config.yaml
n_layer: 15
d_model: 160
n_experts: 32
experts_per_token: 8
d_expert: 32
d_shared_expert: 64
activation: "swiglu"
moe_layers: [1, 2, 3, 4, 5, 6, 7, 8, 9, 10, 11, 12, 13, 14]
router_score: "sigmoid"
normalize_top_k: true
routed_scale: 1.0
balance_loss: 0.00313
balance_bias: false
router_bias: true
init_std_router: 0.00717
lr_router: 0.000958
n_head: 2
n_kv_head: 2
head_dim: 64
vocab_size: 8192
norm: "rmsnorm"
norm_place: "pre"
norm_eps: 1e-05
positions: "rope"
rope_base: 10000.0
rope_fraction: 1.0
qk_norm: true
attn_scale: 0.193
tie_embeddings: false
parallel_block: false
init: "trunc"
init_std_qkv: 0.0445
init_std_o: 0.0445
init_std_up: 0.0445
init_std_down: 0.0
optimizer: "muon_variant"
lr: 0.0105
lr_mult_qkv: 0.7
lr_mult_o: 1.63
lr_mult_up: 1.14
beta1: 0.93
lr_head: 0.00894
warmup_steps: 50
schedule: "wsd"
decay_fraction: 0.475
decay_shape: "linear"
final_lr_fraction: 0.1
batch_tokens: 65536
seq_len: 256
doc_mask: false
train_tokens: 364700000
steps: 5565
dataset: "wikipedia_en"
Below are experts of layer 11 (counted from 0) of a mixture-of-experts language model. Rows are named gate (a neuron's input weights, with its number), up (a neuron's input weights, with its number), down (a neuron's output weights, with its number) and show model dimensions 0-159. Each number is 128 + 24 x the weight over its row's rms, rounded and kept within 0 to 255. Numbers have three digits each.
Before each expert's rows: "raises" lists some tokens whose logits its average output raises strongly, later layers aside; "gets" lists some tokens that make up at least twice as much of what it gets as of all text. This comes from a sample of Wikipedia text that the model never trained on. Tokens count by the router's weight.

# expert 0
raises: "2", "1", "0", "3", "nd", "5"
gets: " ", "1", "2", "0", "9", "3"
gate14:123117132137130166129136167097113145137108164178113144096129141124127096142118132142141105132143152092137084140168101137129093151085113147121135135119130109127142146128098117109138095112138103123075128134132133161119135105100141128104108091109116087178121087133146114060144123101109101088117157092106154124108132164165125143152082110163128092141143166137153135103097142146141143099095183131115100125153125111129166089162132143115129131100132075126150168106119152069124163140112129
up14:125122099131137097142132153147119111126110170117130101146093144124121097120106088124190078144113099128126136161124157141134140170159122116155130083155143136126153141147147144128117125125181060149156154119127148097153117166163135136181201161125157142156128144134135137119132137102155135107102111138141141130098127122154093098111159124106116112106100142117152128115175087106129107099145144152099135155109125110190076170117093177133153129113108143117133158122132127131133120109130147
down14:116151122174125117124149100105099155113133129123110140109160146105154137121125096129159164137106138079140108091151127097100148120087182109082194086162105142111130134093141166094127138168155117162137103107155162105123104103118114116125147148098138154117132161110102132109133129144108127064123113149132116161108104109143117173117139096143121195138118139114158117121159128086171104098164127129162127143095166115140090139146104101152148157097133135134112134104107108109133110132125129
gate15:096103138116111152186076136200107155133085131131131140130108141148139129128094119135123140108151105111135135157144136157114158131102100116115140139124113114127148122111146138129115131156115065126125094154124097139143126154099117137175138111122151125117099086130139128152108077111092133139142163157153146120101127126139146135167110126094118148123106179102097081090156089161184085085105150146110119109140100106117136093164152124126099109083090112155132153108117125159159122123117119
up15:167136152118116133114163138141107141169138166116142144149137156126159141120116141083118151121149156103123168112094119137097193088119115147181144059128119156181113127116145129137114093142142123129124115116113130146112119083152152123138086112134154140097143146120162090139144150134155103166091140126111149157179124102111149125119147150134111117140113124134169121122099123144136107144126125112105148138087156119130122157148117107120155075085109142141080126141148074130174101166118169
down15:083116110126164136130119128130122201100109112076137127146128128113127133153111163128125125115134093108132134131136149155091122124134161120142127092058119129090116138134136153150174160089115089111160149096097142077132126115097134152179153143127153154144134152137141132115142101185154126105112145147107136096103106133128134154147173115155094145141168097176136131142091137165127171154115156157155137116139155131155125122109169106126147149111154126148153143126147132171153123087134103
gate16:131157118134115108100149138139106162165126108137105116108123121113146099139076157089137109106143141143141105162140117118135121135115190109115120128127134144133132150094129119127104138112170115061128118154089106121114157108136115138114084094179110139141139122125153153144178127136161151122154122123135107129095139116125132161169113104165119106105125144059129116126113141105145130085181139149099130121141111115129152086102132137130115110105177116137165071089135140042135112118128144
up16:134143141108142071118131129140123118126131110132087137107120107082113098172173135142154132128137138089162121130128136152138100110119148114112149119115123106121171162102143172172090085166121110180118163175155085083128124176119124154139127139141129144127102146156128099141122109147101158100130093124162099134120093132106093131117113121155038093146108106098105135116151123110146142118126109161116160087129107089105111146115150127126143098117133117159148128100148124148097142125092130
down16:145151129109184131133092132135150103128087132122156127147089137103130137118092139155144165132108134155154142156113149133140125127109176146120132133135128109150129106122151129108122162140108080151083122137100129147092063074137113155183153122110133126149104152118146134113137094172144167151124087144115142124118098144076104136145160103126167139157129113125108133127154155111142126164098111110142091133111143112146124138120155088104133136130147070152180140082153147181168130114153119
gate17:131120137143159155124163129132153111179110151144137081117102156101137161117085120137065125163143123149113174145138127139124159067096176109141152157116149122084124079132111114125115143120119137148163089169078117090131114159149117179148134103131123089128117091111097138157106116119166107122127122121103084153114124113125170119127109146140122184122134102161130135148097126129129137166114150127134121122117129094134135142103160127098139104157144141146142163126098129103183141138108092
up17:109151164143151142089095083105127115129114145120114159140174115155166131118141118109100156110115079114137126133078142106133124122156126115118143138117105115137161126131144136150122111155112125154120159133153067112100170100132172116098109112135115152147133100118130101139128128186177160096093113148133106158102123101140098082140131133162123124110127152166132106094133071147100087143144128112132121159114121090123175097120162102132170154180154147132137124146085123122137099129161153
down17:144117093143108140108117084140114130079157118106110144126152153163144130175107084135119121120164111141105127132107107161102092037097145130141100134152135145137127136133129138120189168164140142183131101102084109116148119115149115109101112127115092085152118125116110134165138128127102147097112126158119123165113097120095146132103169117141142144142128114135129114142104142114112110104148145115135174137101100103162111133100169068146136174127158157130128102118173124130105109107140117

# expert 8
raises: "0", "1", " |", "2", "a", "–"
gets: " ", "1", "0", "2", "9", "3"
gate14:136138132131140122150112117142108135116067117140129187118152141120111150153121068100083117154131123108119146140143141162121149082119155095153118116130128172183163117132096104124125111155122107108108154139099122154150127109144135138188120133113163145106113153158145130147169124130173155137123133093127125136143159161120161093118086106118153122147161123110123105098137189114097123121092124110121115145134161141127117146056181151131092099121113157134152123163102104103164140141120114
up14:120097098179117129084149150115129137152096093114147113113085150146115105105145127157130095102146154125160090110128107120129096122162148116124110145102142107119088111124111160135111115093105123112090142135140147098172092180133125128118115152135137134118099080145122153119155146116089162143097172129138098143131126108128132145109124152130097115133177153129148113143174095196081144101147177124144101106086115123106174180132133126117145105147108122143116156143151147132139151166099116
down14:166130103098148125150120166170114129157118116125115100108176128201136138130144129141098110090148125119138187156125116140103108177153129132135090100112130167145134143099121106100144105122090129095127129138091114101127156116159110106089133098116147119168116131124109152168161130148166114101129102091142133131111125155118123111139084148133162111111105123101125165149083143141151102102115145100137146130114158141144109099166140117116122091113113172095171150118111155175170169138121136
gate15:103115138086115140134116126118154139130119121133144095139094151151130147096143097125152131122172132145094125144185118118128130139083137091100148147185130129139183164100127126119150102107089098158101164114127117150102140102151108102130111160090114100153145127106185139141136133133124166136161138095103113122163097115092168113113144186156143150146137143101117132150122133119172130144088093108152132154176144131118156126101158124130154105126156151141154126103146111109189096114100148
up15:140117129150159134106092111147116148129097120184140163120102123102080153147174156177142150147111142085178153157118097161097123155116127124175156164190128092095184095107156150105085122162141132160121138158158106124141108110117165170103123121130096159116131100124128104107131132112147107141128163127104097169117131114131137148141163126115100114130134109130155168136094131132148099144150113085114110139162161112158152139144113135120140130102116118165132139112112165129141128128103111
down15:104144165082132153126165146178138067135121075147086151143164112154113160102103103154108138085150124098111123168149153120078096131130108120132098155143121096141121114113120137115107127112127165079133126134144123088130068116142132152140103111157120100164141071116128150126136120094126111123148140087089134119148139118151122162113106150126143137101118111161152146124091129147143160092091125133086161134128116135121117104153158150105144141121071121092111129149117111104158151148142145
gate16:095128141135091174175105146094141099110141143140152151161098145114121158136174082134134124146122149150113191109154149169143168144119099094121126147153129105156092104135094147108115113120115100137132116163114126178174180078105129153117129119134125129094097138122131112136135108107122109124158116100130120114128145108084099119103109163123109125144151106122142130144151140126159147171105139132098084081093178106117103160115164133127113116114126121108085126140094145119171151165138139
up16:107106151140134164147130121129167120090132113124136150179114157130123105090096096148138160091094136121086196145128147171153105143111088141132178140118088118146121125077162126153094154122141154120099186135136142101145101099118127129149099106132140124141131105147154137114139119150138146092133104151161157099087103093130134129127113087122116104071129110152105114085148122101123139134075162152140092115150088150149146096128111119143136132145136091120129154097122145121098159122121136
down16:127153138089115126110130137087137077119078123138115107120093172113134092104126126204107167142151141102150125121122120168134140091117114125158120140103126112100157093118122105166127094119086129116125161112120063162111155157122134097126121125130122103159104132124144105099085122098130111112121096149111115137200138099130145125093132144172129142121140118123134141094119066104139187104124105125131152108132098136147133144107110154123098151125129117149121102112124158187100149119139128
gate17:117060134135121123137115120145164137110114157154119127141146119142114181116135130139136147134111122112124102117166149128126111086141128087136120105136131115132118175118128155142079113143145142113135155166127154099143074105084147125130073113187153146133143090131085126112131148120187072175156082137126147127109163146159147098155104124126152143105144119134106171134116149096127078115142123091104104117153135136177146123113150132132124115108140101126096140109110118101160180123122161
up17:152084138135132134128146180101132129150150151138107151149162163129125107124157093088144126144137126135132113091151108124130131073161111130103132142142099099130145104133105167138142139110107109125119103140170158180155117157127145110143160099103122086133090147139135159098127162154137109118165103137109112118155092113097094148107166189101113133108113081130107129136064140159120128115122105145127133091076119142078129130119160118091125122122142116114101093141152082137110155164103106
down17:092106144146121112115161127134128114162088121093143126139123144114111145149121130131130138152110172134118148152126109121123102090109124100122133153157082145120137131114092169128082137141105157120173120134110130113094123139142124134129051127185106133132159082171100138140069128163139108174134089122111110135147138158142130113115084123095157120159137106151119153122135103112146143139115195117137118175113145133164137121131110087108120120124131143129082136150106063148138176158135112

# expert 18
raises: "0", "5", "9", "4", "8", "6"
gets: " ", "1", "2", "0", "9", "3"
gate14:117121130107141181118160153108113081147149109168128136113148134165109156135139107102127146122137174073083115160084118114112158128172161108160120105153112115123102141082133153147137113105120153123153135090091117132099134116133127177120123145127122107121146139147128145121144122122147116149152084143169096104133116066117103129166095124131135176130046131135110134120097166172134124134168140135167140119102135129170121153122137149121119145110185119127115126098155146168132117127127134
up14:138123103129135138145133136171129124148131131133108151125097111137101127138105137101152099141120142107123130140146103091116107128090111170136163094137156141145177105126124120082130084135162117166134110104127168074124117142177134110142130126120117147123114059141105119140115124086133173099108157098113128166177144119138143095125116143156101115103186194153131111081147144105124166147108090158122144187116117101110106119084157094133127141128108135136115120130119158106118102116104099
down14:155148110097131118134084139154086168125130158134137137169151122119159107119108102148157100150133119127161155102160118132095107105110125148116125146126160163153156107151099144083140132127123081162140131183105149156145107114118115139173135093156167128116103112133081074089111107123143136120165088157128125133135169152157151115099130123143160131132147149125067135119158111118139153096110130099136074116125142113082139099135125110122117164113069120134151159142121101144135158135096150
gate15:102158161152150130144133099111142130112101150093135166154154144102146155122110125134123126114188128084114130135103141126138119071148111108135123120132065124142088168125118092138104122124125185113110139121101143132150145085150100144133125148120113145136118156103147112109142136136118124086151082125117167107128155119145190141162169119156142108067091124151139127114113134115134104069117138117150065169140144125104133111144096125152057152137150150128118121130132097123117102143136141
up15:163130140115084076127101151099139138107108087137112098132138111157126140120137162134166131105113136148158135128118085133138150159101152128087099141126095148160101137107132112126127153083156090086133122126134139140136136136085104105146146160143104152137124136101110132182163087119104108158152112083141120104133117131170147115133135093139133138114101149104114141213112101116141144144187134147096145115145118108116111186120119141136105110163109099108162118105127148133177116166153127
down15:142115107142123162139142119150155158102117127126071139115124105114118123090115142103150118190149131113115131154095108093087134135142105090148155084128128161076082160104112148116117183144159148086126133103139138123156161120171121125101132146124117159109143144158134105111159165134120138113131136072155173105133171150124151124106108126125185146136105136094175133093110144082116116154150125124091125147141125140130113134145128166126155130092102155149125144162147162089108116110103132
gate16:115144173135128141158174099118136113144127154121133135143166120144113080161135184154122108126132182151120091178127156123075146147143159139116173075164162054118146135146102126141128126123122158128148119151127156107128122145144155114167131156137095131157075142102152131131117131171130159133126122155091099127163128134100094120107112135124160132129076111126091145153143156144119082131132133118132121194128120127130126132142150154171115130087127120080132123121144135141120124119122095
up16:151104132165120117111116183140142114116154114110141112108158139096150130130140142133152142167144098123126103140125133136155127117138123142164169147139148161165132109108127151175103144162138095130141098127175141157122158123129138103162132125165105148102153078159133152188167148149073115128129119162123186101082121131122147080139133122104132073145094152118124136133128153154117124100140127097171094153109113091099152184102105094138106139110145131160098135116096141149129129153138141
down16:139100118110130131145138115097115143130143116095106138120149150118164141184102152115142139104133134138145106141130161172102145143103125111117127115130164108074124128102125096100148140135112152151136142117099113142114163143140141178108133122147117123127124115129109137109163132135141119162109138180118151165119123102136145122116134128113117155099154061115122144139104130112142113109113108102145125118154169130118125090135121134126128114087123122082116123156180117000141109113145103
gate17:157123168132125149117162106130078148126138094100136150097104142164156152129107078145103146092150097132117104134130161122126137144104157113162134126120205101123116099137130095121128134125148137137122165102149122163159124157096137103141147133125119082122113150057144140154111161126149128119123104117121128135109194120118151149164129116086118137110116107095147130122111174137121115115124133141126176128095131105117138068117057124119125136151100121158103109096114092107139109110117166
up17:106147119110144178094179111098117126162130137112092132091157136136116144104118098113114142075151126153120149118098128143146172172166137143087108109108158143115092125120156120166145148103110131100097110100121112151079169140160124145075144138107105098087173152139124091113171132138145150114138134189153123097135103117098100138115102131099121158124090094126116142136123130126143136102146093143139120114123127089130151135137139120147105140153165149137139136102153118175112129182147099
down17:134141102123145138136144125163127094123104125139156149125114111155136117104136120117169161100083119101123161149109109151147119145122137132136105111161111082137137104093137162112150125113152176130131193125134107133082104151139136091132166137116128138145133102091149152116129095138118144115133107093157161130123152131127175158152120091156087120118086129113091134167070168136142121164116142137137129111124102149128145132109086163132138137128160203126104127139101102116087103193091123

# expert 10
raises: "s", "d", "W", "app", "J", "L"
gets: " ", "\n", " (", "-", "'", " \""
gate27:118125158144110171130115129124111127126088144092138175164162137130097108137099141163107135127143133088154121172116143112142129130114120121114108157098126099151125119141109148116122141167094120143165136119103100098135098126129092167145120139155122107124100146144143140105115162129122174118128103066095127140116196121149156116099095140151133107122123149119103201086103085137105141143102086137117144148100091112136130151146133162091087120134134188094098121084113142127140160147119130
up27:143135142150102106153138162135160142144126135160145159113127124149136124167100116118110143159124131183105161159142121152117153116128112148167129095134116108145150129098150067096142107180126118167118123134100137105101119124113149155130173117115115115140140104085138133132097123144122164107149154134134167086154145083130121096138078144173154092093135127110137157140154123143141104119184124143117149162142059159143065156120094092122158134117168113124133117149143133129146160105132136
down27:120118161096151114152158163118101144102111125130099121133133155080135123131097110116121148122103084136123137152174147128135122110137148153119154096146127143137187125119137116146159091118119122129129151152124134125194167107128122155119111086101163128094151099131123136126133132160155116142147134135090104155114122167147111146165143142134157080135168141174202152111174150158113096095130099132113071142122118114103118144123131107086072164141147153137146129095137136156102142131107150
gate28:142099121115125126167144150173132156116161122118106143109153126099100119105163131137179131134132117157128097118143067113160124114123121090152146176103098065091126137114130123128092116129127117117132142078163069149124154072103124127118147123128147141126144131146128144154099136163118122136109152116132130097098100095108087101141151152124151121131151123127135079104098105155124143162145113126116107107118099177127120113126106169197144109100100127181118132125086124141163133111124158
up28:103126109118144139093122074142136101083118120129144110097119131135115166101166081132113168141114139135171107104123157109121166117155147099109141163163137109132119115114145158081138132105177125123150130106120140142106107162168091135132135141153130172149100126090154143137080144128149120132146108114145158138092153133158109142139155136097147163148128151128121128149154118148147159182141157142103140090121088141108079108138125053139135136128144110155169142117126134161145106185149124
down28:112114129144174172121177110112096090073122144128108154089129116161128129078143121114147122128132160152137137114128114135076111094121118122140147106148096130110150132146145135154124129129129110134095137172131098117141107148166146157134163125100143149111120142127126092145095153118132123141142149112189140160101130131138112129164105122155133173119107145151118156107109125121156140081124158162174149107166143166086147095128141152110118155116158137162133138097128161207168128085130135
gate29:132103112172144151127129120163165115137140102131160115138147136143124100088116122137110150107132143118121147088112057141105097146081125128132116097117105131158143130138149117125165153179120164130174091078156080095133112135129148131107166112117109112136119150139112131171092130134133135119129119155172109086110154108141138186138083139153111145130108124090135123091096127133113107175156103161112115151147159059109142064124127140131120121127109125122127127134087121102151135137094131
up29:113125131103163123163125153125125137189137140164145164121139110133145148143127159070137095139085104133113151147169151129122149112106158158090133151137141120120090119170110164127112088125114120153142119076128117132104117161168142112121108169138116178176089135134095075135099149135134095100135085146169139114146134136134137135167144166143138148150134127165097177121131132097109147077111111161097138127129129100192135100105141139113129121128160136128106112130123115139125138094132157
down29:117094094142124123136104143142099165107095152108147078142141117116137110143080125159097156187142102128130150126091130129152122110133150086114138108143137142122143154117155088124114157118119126166126124105136146124089117144090121118113147160123149124098133125167116130179120125145091071135103106143137128174149135130106085106156139137143169205131148113138125148134159111134184127130144107133169143102131137104114094083151168127131113086123151111134087087097126124110128145142138078
gate30:121158146119130112129113143161145094174101117158143120147156105133118107100100129151148147136121191139093124167080146082127122083130109121097103124110129090114119122153118134100132085125146081142152123185124110161129132144158130125141113129126093130131133114150142115143158113143137120100096132105123125151104151139216134114144110140118168086087096137126092118154110111125151124181163125190130115130123122112121130109146088156123113094106101139167123152149134162108118134147175139
up30:110139120119157145119142126170143100068087102112173125088133158161142147119151124159146142097113138106145142114162143129149125091162097145082166134157127123125136147109146135095120101108127140143114144100141101105102134100121137113148155123120133107142147133085121121157155125161136126072125105146123158102104088140131124108107111095151126116123139126097104135091101132102147147166125115147112071108111069085149102102120160120135118125153111109073159079100147130117117072148169126
down30:120140202166135101164140121174140136136159118149153151171139104096149112141140123128117147122110106151142162139090115106110138169129178155151162130117149110151130128139137153117132113081116120116142142169114078097122093130118133094133152145084148160094119170119136140139128163073181115121132093130089163141130139144083150150145139176117120152142109138122124118113152150121148133162104146092114145125166082126156142140133149078127117138126125176123145136129156136151121090165131134

# expert 2
raises: "y", "2", "n", " and"
gets: " ", ",", ".", " (", ":", " and"
gate1:142156175154159125123158100115165114154086096141091117173117150143149118122124100132080124147119107144127139160189116100142126093134185151147106112111150123199103127124117127118110180174109143107130112166115160122121118107139142139161103116114148121095148091106138112109145096124126105091109109120129119143133137164115160115134105142159111121087118122137096136087111109152103125130135160140107089137110161118162113090145087133097119155136082168135110132147126090129154118096127152
up1:099071149115129158119161142116139166143126146123140131112147116135132096144092123090149133133152116104126098141121144114119093138131101123103095146065154136101161125115133137138083159135131101095099127146155097125090097120086149087146139157138094144150162106132147091099110140148063136155138127133137132135126152139095131147199117091132094099138135143109128104154141124137150171150122134146102138124185188143131124130136136171096154158130112118095125130085140095151111120154105115
down1:142170169141094140106108120129148099103106107129101147145114146137146145136152126157143153136128160108142099142141144109144148100162142102130156115151141164162154166120094112142105121115132128138153140135161162108116147107122151119133153114125145116116119158133120134140124121113167114146135163158139130113110075129166136123101146130164106128138072122138112151186102183132108121134121154104134143125131128123116124138123042120135107120121147171165145084118115146233153123081107115
gate2:141118109106169178103087116091130136150102119119147145127134140120055126137163106111143080135128108147094102119125149115088116095085189120122116118138126107126114110119175134099155130134113124114146107149166178169150146099133145088151091104139138146119130108142113148121096160070164132147139102126132137144145151140165135104147111155150104160120140137144144118100096124118109127100137107176148102131156141118098139130118152111145107093103114141104169153162136129095124071131120091
up2:149190098090124136145082126088117130119100078123129158137136127103146132132118085159137129157126144131173093136132145084133140136141121126129157146089108143171132147113124150143160128124115111106152114123134093135054152106165160146153132126137150122147114116168115137192117156153161148139119147105125109132119104093156120079120164162152089122170092136120141116124127183136120148131137137107114132113156120134126114106100113060106142109150127120151145112129110166100117077115126111
down2:172152147139109110142143134119128176118122131177102091089157148132193111128146120149114118152109136091141144142109134118101159125138123168117127167114139138149115103149125096098147120159122120152159099169174120125099123108129100136162165134118123114107096164151152164099124127101129118139086096145145136147115125144142128136122095096098121119135136129123089097135153138112198130128129160135111107085121149110173109103122168131133158115158196144154109121109133149124127142191107168
gate3:151111116135189085105145131109096134145092136118089137136113094071153122102126125096161152109110118129116161152194111129128103112130106113108106126090134136118141160133128145177118075106147113110092121094154159161101145144123135132123127133145129134109121103086140134100170159116135128114165143138123115167142130126096121160123162171160136168117140114096128100090104153096111093125082134120113093124155068147108138119129123126115143120158083103137128101143138110145162113131181132
up3:161102124152125106190162142073126109100105123126119158136094130113151098090145125109141101122128141156174139118171117147126137153086158138112166137121169171120116116120116137101083108173163129172088094150129103140095144102123144120101168155131121101105124184149145159153105148147110130136173130120117153142118098124169108145112152145140157118113148111117112124110102152150117142168166111143108113187156118151161132117097129118110137121092114112136132148113171161125158136139143117
down3:134160116104158127137130103150103135095147131125134098157130102116142162125111129107120149146147149102134137107137126142117145129101135112150104135128128098135125154160157139146123135134135120103129161130135169140130145166145109119154129096127116133116124134137088098142218167115114130143159175144115148091169130083147140100137120062115142144094098125104125107118135158085166171080105141134098127118112135119140129204123176148146123140108159131128124164139093104175090127165163166
gate4:120121172157155148127114141124135123150127172136181143125088116153125112124080136145121138129168149129108133123112124108113151167118146156118093145107141143104149136096133158134181106104120103125102151139131155166141135081132137145104159124158075116137137121170134162116099158119120111163109127133142140107132143142125152163157126131112116129101138117156113135071089111080150111070077092162166132120161144128156121125092145122155126147156164076125097083141139099124160141118090118
up4:151159167089145134118170143148113081098131135075162136139112120122122116124113173131097140119120134141120130126127122075142155146111122171108151149096147138129157069143143183142158162127144107132151149144089161186153109128131158153149118125181100137115116165118130131116123097167118133089151144126101102130117130118135131119144121122142130108107120137111106138148159109107142173106122152144177109094085111146148151107138144182130116155139151134110118104209121114099136109137104128
down4:104095150120124097129127161176114126136118133144146125113123099143143120121131102132139164084139142124139118131086103140096106130058114146124135182141127154112121124112147105104121118111126141112112159150091160134147139116144126141097132089104175100148146176158118178111149146108124127107137153074135148101113140148127128141185102180147122146116187113143133133148198169088136127127109107144130134128125151131145107122118108147140124189116114153158131143130136131178155113074115153

# expert 14
raises: "ey", "her", "em", "off", "au"
gets: "\n", ")", "==", " =", "ed", "==="
gate14:158102135127089148094127109122149123142085083133134103088099134115166098116101124109096143099121130080114086107173110154133123136134075073151117146144117092106137157151114132097121063139148088077124156124136111146161122131146140138137100134116140163106121127110158132116119125095108108124130130088128080165085136101124149134140148138140094128123127143093130104128134089115147089125121075172137107093089083096108129142090135118095109089107133138121135160135162119125125134122139128
up14:117155103139128134122160110095125117125124090095097115134094145121145087158126123120103136082160154137143149136113133144145109157134146072117087119149138118136175143121173149097122119087130087111136141126112111153107123140089128118137154110158097094100137130070119117121094122147114124127131130133122106054125096124117112107126117159134139138115140065107104114177118137136123160155151120166117126134129128118129135132126108097152102098176111104081106155089144055095123079113147118
down14:127128105158140149154135128148085123155148094108149154144132139098157139128118088110128138122145134108121134141113136101173129163115143163160186142179093114116166110148098162132129175112095105132105172151123125124148104155151131098143094092130110095191124122105151136108153113141121159131129085160142146128097124108152127119136151182136126080072144159138148153111121174118162155170121165150109132134094101133137129119120169138161118140161112136113093152121116136119153140088118105
gate15:139109133148139102125167149153129175168109129125093166109116118137159107094137095156138094105111155134130115083118167089131089147153116107194133088131152083106138124135123089114150113112145090117118120092156140130155105090076095137178164131142135093125106136152091160119113111115123092147097143132151114126115169158139112156142138107120109137139143124122118120138131112125165171115115090137160141111097147164151089130111111102116124158093105150151105108141084177110131122141141130
up15:128147153128113143100097130138153144148157079152147092127159131066076129141117127095129115137070072109137131110119099120143155062160130188145116138077117090109051111118098112157151151112106128142131127114104163175130110109117119150125135101121138085137127118110125120097147164133137114071116156174161134144161109157122107141145090133118135133159110125157117084116125131124096117161150127122136122168122150126124142120174127136128133121127132149122130161121114113142126130099147129
down15:088118146110095124139113106117145074117128148104097115140153108106112117160121145128123123159163102097122138125148136121175088099126160154131095110107110144126087127120143132136136118136094107126159107124112107111153168141108138153156108110065125115131129130108164090134132131099120148118170177172113074163092150106107101127111120122145122175132146123142064123098094137114158137163106120076131147135100083088125141141128077121141129120136104099139187119136094134137101132145152139
gate16:153129113151175106147155119102165133129120164134116137107132135144139109139143143131119125149127155119115129124137096120112116136123091089111153120094092147111133180166107145137147142121125136102099149100120147141152073146126131118123128137072133160170159114161096114096100109118103138158151164118137095081096119142127086111124114162169162153130130134129169106112199110111107135112112177147132160166128114133156206089102111130084126137126125119157099152125131102111122169119104128
up16:080092126132116107129074127132115138108156082143112132117128125105184100149161159129124135149154150163116126142155124109111140161117120110162120086097136108086098131128145106131157142168101117185123146104107090089163148130128131123108111088142101135134097140127168106121126112096111139119176156188150125099137138101105129162107135174087158104118140134121114094087101141132152093123146129137126145134068117137092167102137107130182123147119109112119106142092138118137117127145147107
down16:148132103153130122126169095109152101159129125121121131143158176155117091091159117100102148143147119089098114125101120099152149120115103118145150145094136115114155158168123100120142125086135124101127127129144113136126136108082128162145099108161168130110136129143127173121127145114157100132134171110131129129125129152102126123110102168160107194125134119133158151132104163154131128106127116108148123123129110077178148089079090096141156099090104109124169091196139135100119158127108093
gate17:133102127137158174109171136127102114123123131124131121129174171113147110144117100116143112073082147108118129095124104128137132180143123171100108137109145106105152152115153141116112142163111106082132078132132149132104100133122115135142156140098139141163119138125137119100164135163139170129094097134145155141093099095118116142095116121175147112083122176129133137126102073139118098132097120128131169113091095091103157082110151166124091134116119146130100136128140110098153109162094088
up17:167101123132167099124153139128145136154109156070118141148108107145080137092099111124138092087122142107139156108087140135128124105124148123115109124154075136148169151094170138146118170175132116180125116113138095132151103154105083119143149096145120099139134136115093108127092097121136094110167134111106127096123179129126091124103131089105095132104179131129121108127141093129133123118143104115143116134127109158112114110172087136166066125097142099122172099110143138131112111118121134
down17:139128128133136136109150123136081186135105148125145141130175144153127129113163134113122160190104112116132124085095129147134114114104136145131115132115108131093135123112144085152140144085103087138111064132134120129145168133114087167165127159144111114141143111155153127092056146166145143126156172124105142133122142184106082150151101102107141122129171100140139112170145115106149157139157149133126129115103124155138128167166136117125123141121142153161188147099116140129117118126140168